python train.py --n_layer=13 --d_model=512 --moe_layers=[0, 1, 2, 3, 4, 5, 6, 7, 8, 9, 10, 11, 12] --balance_loss=0.000132 --scale_expert_input=true --lr_router=0.000195 --tie_embeddings=false --dataset="wikipedia_en"
Below are experts of layer 3 (counted from 0) of a mixture-of-experts language model. Rows are named router (the router's row for the expert), down (a neuron's output weights, with its number) and show model dimensions 256-383. Each number is 200 + 30 x the weight over its row's rms, rounded and kept within 0 to 999.
Before each expert's rows: a language model's description of what the expert responds to. This comes from a sample of Wikipedia text that the model never trained on.

# expert 3
Table pipes and connectives. Pipe separators in wiki tables after names or scores, line breaks, and clause-linking words or verbs like and, to, also, had, received.
router,202,213,112,165,181,190,217,167,246,211,208,216,225,193,211,202,239,253,182,235,245,225,219,151,230,257,180,202,169,225,179,179,201,223,232,204,175,127,178,193,217,236,207,178,217,185,216,212,189,206,167,196,238,220,203,214,189,203,202,177,177,229,244,222,189,201,162,183,239,266,179,238,171,240,206,189,195,205,269,183,206,182,155,199,189,173,204,200,201,230,179,239,174,173,235,253,236,121,223,223,145,259,197,255,231,233,212,206,184,179,231,201,153,183,162,233,175,271,175,217,170,200,204,185,164,209,243,170
down0,184,185,209,207,140,234,205,209,249,200,149,222,214,200,162,213,205,161,224,269,268,165,211,194,230,158,254,189,218,172,201,158,204,239,190,222,192,203,135,190,195,196,239,233,236,161,114,187,208,204,174,132,197,174,216,234,213,186,182,208,116,176,210,190,204,213,229,205,232,159,218,230,254,160,244,195,171,189,199,167,202,194,260,193,199,230,239,163,242,137,221,157,151,230,179,176,185,204,196,206,174,233,236,150,142,242,180,196,267,175,175,191,166,223,168,197,195,150,238,196,189,188,168,193,194,185,202,195
down1,167,206,233,212,248,183,139,216,179,169,259,222,185,201,172,235,173,203,168,171,237,257,215,244,202,158,239,196,243,160,182,200,185,221,226,222,217,178,177,201,216,131,204,175,218,251,216,242,226,190,221,206,174,195,216,199,202,223,178,194,221,221,189,233,185,206,173,187,201,197,211,160,162,224,217,169,195,141,158,224,198,213,186,219,256,186,172,258,224,203,196,179,171,245,116,182,232,169,171,196,269,224,173,214,210,149,205,210,195,259,197,219,237,175,197,225,159,156,138,179,207,205,190,237,228,194,225,223
down2,235,206,200,240,229,166,141,151,218,208,124,172,205,216,183,249,190,198,244,176,206,180,196,192,228,246,176,177,189,234,169,194,215,169,190,199,180,245,230,234,147,145,207,202,207,235,174,202,157,203,133,186,218,165,188,260,185,156,201,256,222,192,178,253,216,160,190,202,224,196,178,233,155,207,222,170,193,202,191,193,155,194,216,159,185,225,157,211,141,208,228,207,210,159,191,222,189,198,209,254,163,236,149,223,153,168,213,225,232,178,194,153,179,141,200,166,187,179,214,203,149,192,162,245,193,189,248,247
down3,141,149,183,171,173,214,200,265,183,202,205,230,193,286,190,169,236,163,158,199,140,200,243,215,239,182,206,212,217,205,209,216,229,222,219,245,223,170,201,179,216,204,186,172,154,178,222,220,139,185,169,187,216,231,225,181,279,247,191,221,227,201,196,171,173,212,154,227,201,211,138,227,212,209,228,242,220,229,202,156,167,221,171,229,205,136,204,216,200,228,185,211,201,232,193,180,160,257,161,206,149,197,211,183,171,200,262,206,178,196,206,156,197,233,157,200,188,164,203,227,191,240,195,206,197,181,214,226
down4,218,220,194,241,201,273,186,186,185,194,181,188,207,223,157,171,169,180,236,161,192,185,184,179,212,171,232,145,221,206,172,167,121,195,203,258,260,188,132,185,165,209,190,220,252,163,169,229,247,232,200,229,181,198,213,211,166,190,173,205,160,212,147,183,197,191,192,223,231,195,177,231,142,175,140,204,224,153,263,150,209,175,258,176,264,217,151,154,190,195,204,215,255,200,228,160,159,196,171,227,179,184,223,236,218,199,168,221,247,145,213,217,168,204,197,224,175,212,222,215,165,201,167,197,171,174,163,221
down5,224,144,230,208,237,211,191,175,180,196,184,183,178,251,152,209,179,200,195,204,229,193,187,163,199,167,208,249,195,149,139,149,233,192,189,239,218,218,267,209,167,161,205,195,222,188,205,185,173,194,229,191,173,256,261,168,256,191,172,177,207,218,168,230,213,165,215,180,170,188,141,214,194,225,189,249,140,237,194,168,177,183,142,246,219,176,163,144,197,263,216,180,163,191,196,195,242,183,204,194,168,229,164,181,131,179,237,255,184,178,256,217,180,160,183,167,181,208,199,224,199,149,195,176,190,211,256,120
down6,210,183,212,202,186,152,260,216,191,204,212,189,196,206,213,117,197,184,174,173,248,196,199,185,198,193,174,200,202,244,205,230,225,170,132,189,228,145,246,161,209,263,203,179,195,193,187,191,220,162,159,173,168,198,211,225,209,226,204,219,202,216,177,180,210,145,224,198,220,230,187,205,216,227,223,183,192,164,194,241,257,301,203,203,214,186,253,141,208,220,229,259,190,215,206,246,227,187,179,175,138,221,174,223,155,156,206,189,225,176,155,199,186,184,201,194,184,209,232,257,181,240,209,203,231,220,225,219
down7,245,222,231,206,200,239,213,234,201,181,206,220,218,251,174,196,226,207,209,148,212,209,253,170,202,189,218,217,181,191,183,232,206,187,199,182,251,246,181,217,192,249,201,187,207,254,216,164,147,209,167,178,185,154,195,170,176,230,193,200,230,173,200,165,218,222,232,152,204,197,279,204,200,156,208,191,186,215,189,182,208,176,201,193,173,195,182,149,164,158,159,198,219,175,152,206,169,186,238,185,176,180,231,166,231,199,123,182,122,163,214,225,221,196,200,218,222,223,173,189,134,184,217,215,159,215,198,197
down8,224,203,193,173,196,228,239,164,188,203,183,227,204,201,155,261,169,208,140,207,163,190,194,227,209,162,215,204,227,188,181,177,238,243,153,166,273,177,236,220,194,257,188,192,207,175,214,172,197,165,206,182,200,194,197,176,203,215,204,177,208,210,231,237,223,210,256,187,157,191,191,162,215,183,198,221,145,222,177,189,154,237,228,192,191,215,192,175,226,195,214,221,235,240,180,222,186,217,193,177,206,196,217,213,260,190,255,170,186,179,208,195,175,233,159,210,155,198,190,190,234,234,221,183,181,221,173,239
down9,234,273,217,190,199,182,177,220,201,153,179,186,201,153,204,197,217,179,212,167,196,168,195,227,208,208,141,190,247,224,185,228,179,203,208,187,231,217,215,183,224,226,238,160,189,217,227,231,165,168,164,159,205,208,189,191,210,174,200,168,128,231,237,246,224,187,208,164,172,263,196,213,258,198,141,205,163,223,236,199,189,166,157,225,198,211,258,191,211,200,156,190,212,219,129,181,179,178,211,237,189,214,213,180,144,187,213,223,204,212,226,224,247,203,193,219,211,203,151,208,189,168,219,163,182,237,250,171
down10,230,186,179,198,256,172,183,194,192,185,202,145,188,229,189,163,195,116,196,201,158,186,202,151,173,189,182,216,183,239,239,234,210,188,186,185,216,249,206,185,168,196,215,159,222,192,227,233,211,174,219,211,209,216,182,234,176,192,148,174,112,214,211,206,257,191,242,219,184,222,161,177,209,193,201,196,209,192,190,235,175,240,169,222,191,226,182,213,298,169,238,192,259,222,210,278,194,168,210,187,196,245,216,192,239,215,170,163,164,186,140,232,175,124,190,193,272,227,237,214,199,249,203,234,198,160,234,184
down11,229,149,168,171,236,245,191,219,177,232,189,222,237,183,173,207,218,249,196,197,197,163,260,173,240,248,204,171,215,201,168,173,244,171,158,201,197,175,198,198,174,200,178,250,226,207,191,238,158,189,201,191,149,160,173,255,218,220,171,226,203,221,158,218,221,202,177,145,191,189,218,194,182,130,215,252,192,201,170,216,189,233,128,243,197,217,214,222,203,197,193,163,242,209,226,195,180,237,237,197,232,200,225,157,171,224,196,210,191,189,207,187,198,224,212,170,193,232,184,181,220,187,226,185,224,219,240,238
down12,203,219,180,150,237,171,168,255,187,188,244,230,231,236,225,191,164,120,189,135,172,165,199,211,215,184,201,207,206,157,215,205,157,195,249,193,249,249,203,208,228,204,190,214,233,189,168,189,225,227,188,182,183,212,262,205,206,201,177,284,217,169,219,174,257,228,222,188,201,185,239,212,184,211,148,173,215,196,288,216,199,223,212,256,251,241,225,194,199,211,248,166,196,182,230,195,179,236,195,189,170,198,245,185,241,236,177,186,152,190,234,155,222,247,219,168,141,173,220,237,180,227,154,231,168,219,174,179
down13,243,212,169,198,171,174,214,182,235,185,147,168,175,263,214,160,270,219,224,253,177,202,176,213,148,203,206,193,190,193,195,160,273,199,216,207,244,206,220,250,252,223,155,200,160,145,228,162,228,211,235,205,185,162,201,183,200,183,197,164,246,187,169,221,224,136,224,224,271,211,167,239,252,259,258,219,235,165,229,241,213,162,210,178,239,175,191,203,201,190,183,257,165,235,216,192,152,215,207,200,190,212,228,203,174,214,199,203,213,220,205,175,139,221,227,158,226,222,209,161,238,218,206,192,223,169,213,157
down14,198,214,251,173,159,162,187,239,162,169,250,236,206,266,213,189,241,251,179,150,223,251,158,203,209,212,209,240,223,201,221,214,184,181,159,189,222,234,182,182,179,137,257,220,203,203,125,249,192,160,195,216,245,197,180,199,247,122,275,215,209,225,215,224,188,227,208,190,187,192,201,240,178,229,219,213,149,209,203,166,209,192,217,214,177,188,252,236,207,213,181,177,223,188,200,240,167,155,212,250,178,186,210,226,192,169,212,171,206,195,183,157,182,222,209,178,217,222,223,172,262,179,200,218,190,220,165,185
down15,162,188,225,188,167,201,181,189,146,228,237,210,207,199,221,192,165,218,242,216,224,130,218,190,197,180,167,225,204,162,188,212,214,256,253,194,226,236,189,239,218,220,188,208,253,206,201,147,220,242,174,159,185,168,191,171,197,218,247,180,177,176,207,208,248,176,189,192,234,168,217,209,158,186,245,207,196,205,194,156,217,155,173,196,224,251,177,229,216,193,257,204,194,176,208,189,218,267,162,184,226,163,229,173,185,173,251,204,208,255,222,164,168,205,210,219,201,198,157,238,154,171,190,179,197,202,256,164
down16,218,166,217,148,262,211,119,242,196,205,204,188,210,165,194,191,218,194,205,220,266,199,180,239,189,217,207,180,192,193,215,200,183,233,126,213,201,200,179,168,249,248,203,191,215,176,191,223,221,230,251,197,183,177,218,251,204,207,162,225,170,210,222,248,173,221,161,187,241,259,210,240,223,219,227,268,172,151,191,208,156,142,228,214,218,243,206,260,159,249,186,174,136,223,151,253,143,169,169,196,224,191,177,218,226,226,249,158,170,280,223,180,210,154,182,212,159,184,234,231,178,162,139,217,217,161,173,205
down17,194,176,165,210,177,212,241,206,216,197,193,194,183,171,242,163,146,188,218,195,169,197,163,215,235,197,186,160,158,184,222,198,178,228,207,166,178,198,140,142,220,195,254,204,240,140,165,177,208,230,155,158,197,189,176,178,193,217,223,236,201,230,250,222,204,203,196,213,191,249,176,215,251,152,159,197,205,220,203,222,207,228,215,202,113,237,214,168,229,153,230,198,250,235,235,268,156,189,244,241,204,246,204,226,214,176,175,199,237,200,155,132,201,177,185,225,179,176,211,182,223,185,197,201,151,202,192,224
down18,192,191,220,222,226,210,234,176,204,208,168,228,159,173,181,183,216,174,228,253,170,239,225,195,204,228,218,272,242,255,175,197,230,203,145,214,194,194,212,151,198,254,230,200,187,189,214,218,167,225,203,159,154,194,190,181,192,154,171,227,213,185,198,216,234,222,204,179,154,180,141,201,187,209,233,194,152,196,198,188,233,247,183,213,169,142,218,219,196,143,194,174,219,207,174,233,206,177,279,212,179,183,221,179,192,219,199,192,210,201,184,223,157,196,206,218,222,152,200,219,145,189,245,244,221,218,148,254
down19,233,203,221,260,182,212,170,129,217,201,182,169,234,224,172,164,233,219,154,225,238,218,182,211,192,214,196,203,194,225,183,207,186,199,182,227,227,206,219,228,191,162,225,199,253,198,131,249,183,200,267,194,197,183,199,256,178,137,228,227,196,227,228,217,226,182,184,167,181,187,215,175,180,244,161,217,193,242,215,192,186,180,226,243,221,205,207,243,231,211,208,227,215,175,141,196,253,192,225,194,195,258,232,247,216,234,195,192,240,222,190,168,205,174,158,191,170,200,216,288,219,176,251,219,217,192,198,193
down20,211,191,181,220,175,250,196,182,193,259,206,181,161,178,174,190,125,155,183,147,213,248,204,172,198,232,204,165,225,196,211,200,189,190,266,197,230,208,214,183,200,173,182,231,191,193,215,197,240,152,219,151,249,182,197,204,190,202,205,176,207,181,220,230,198,217,141,205,202,160,176,155,251,164,201,182,182,179,251,221,215,236,212,152,176,184,191,261,163,177,205,216,231,231,215,180,192,182,197,168,208,204,248,189,175,197,238,187,196,234,192,223,197,202,209,171,178,195,148,152,240,163,196,276,211,166,166,176
down21,232,227,148,252,255,193,281,194,214,180,201,239,212,171,228,236,225,259,168,151,174,201,168,170,155,164,188,205,171,239,208,180,195,200,226,215,192,239,170,222,268,216,239,209,207,150,153,162,192,231,222,197,151,216,229,219,222,189,154,126,237,184,234,255,187,240,162,200,225,190,189,199,177,201,225,127,202,194,269,202,213,169,180,210,195,194,210,238,204,217,161,197,202,247,254,198,171,174,121,129,193,216,175,208,224,232,151,181,203,179,247,173,227,230,170,210,196,154,195,206,185,209,267,205,197,244,189,209
down22,201,130,169,205,222,184,203,192,257,199,166,193,160,220,133,240,180,189,211,209,174,252,208,178,220,213,198,197,184,217,188,134,161,187,211,185,201,277,190,191,188,204,173,180,177,151,220,138,169,182,186,162,199,207,171,193,134,167,205,228,193,211,162,171,198,191,216,234,135,261,186,261,226,215,204,174,188,223,223,230,220,241,189,179,227,255,215,184,171,142,243,207,175,230,210,262,230,241,176,173,195,184,138,191,156,199,236,204,200,200,195,200,164,161,188,179,235,236,167,228,146,227,229,195,244,204,177,174
down23,239,198,218,169,183,230,229,201,179,217,191,190,204,133,155,210,220,186,217,225,249,173,210,246,186,180,202,188,182,200,208,165,240,147,155,223,232,191,236,214,211,216,215,152,258,228,241,209,195,201,175,180,163,227,185,230,170,184,177,210,140,162,224,150,195,210,215,140,176,212,205,218,163,151,242,195,178,194,185,181,187,205,196,179,237,173,160,223,205,222,205,198,203,247,199,190,210,253,244,166,273,166,196,201,206,206,168,175,230,239,216,168,212,176,203,176,205,195,154,188,208,190,183,228,141,219,171,246
down24,203,198,221,223,202,228,218,187,162,170,190,196,197,161,187,231,181,222,220,210,196,208,217,180,232,209,233,171,236,208,132,234,250,198,215,186,215,210,186,277,180,228,265,245,159,251,178,246,172,206,211,232,207,190,213,184,210,161,187,215,236,215,268,204,175,168,227,212,252,188,212,201,149,176,197,216,182,230,197,180,182,211,240,241,184,204,146,201,221,203,232,195,189,232,244,165,188,217,208,171,201,160,152,195,257,245,226,241,132,217,221,186,174,269,231,214,161,186,211,247,194,196,223,157,223,230,188,254
down25,203,168,188,245,235,216,143,234,202,204,237,166,188,231,230,247,157,223,175,230,218,199,184,221,184,208,224,211,190,163,255,222,177,169,189,197,210,195,233,164,187,184,195,193,193,196,173,178,136,220,170,257,162,253,216,251,194,230,210,237,200,197,179,159,186,200,237,193,203,203,224,244,195,168,182,192,171,204,197,145,190,231,257,179,220,261,246,130,175,185,251,148,258,203,232,195,202,167,200,211,186,229,219,242,184,205,242,190,114,239,237,189,201,232,217,174,170,213,231,195,214,211,172,232,224,214,182,185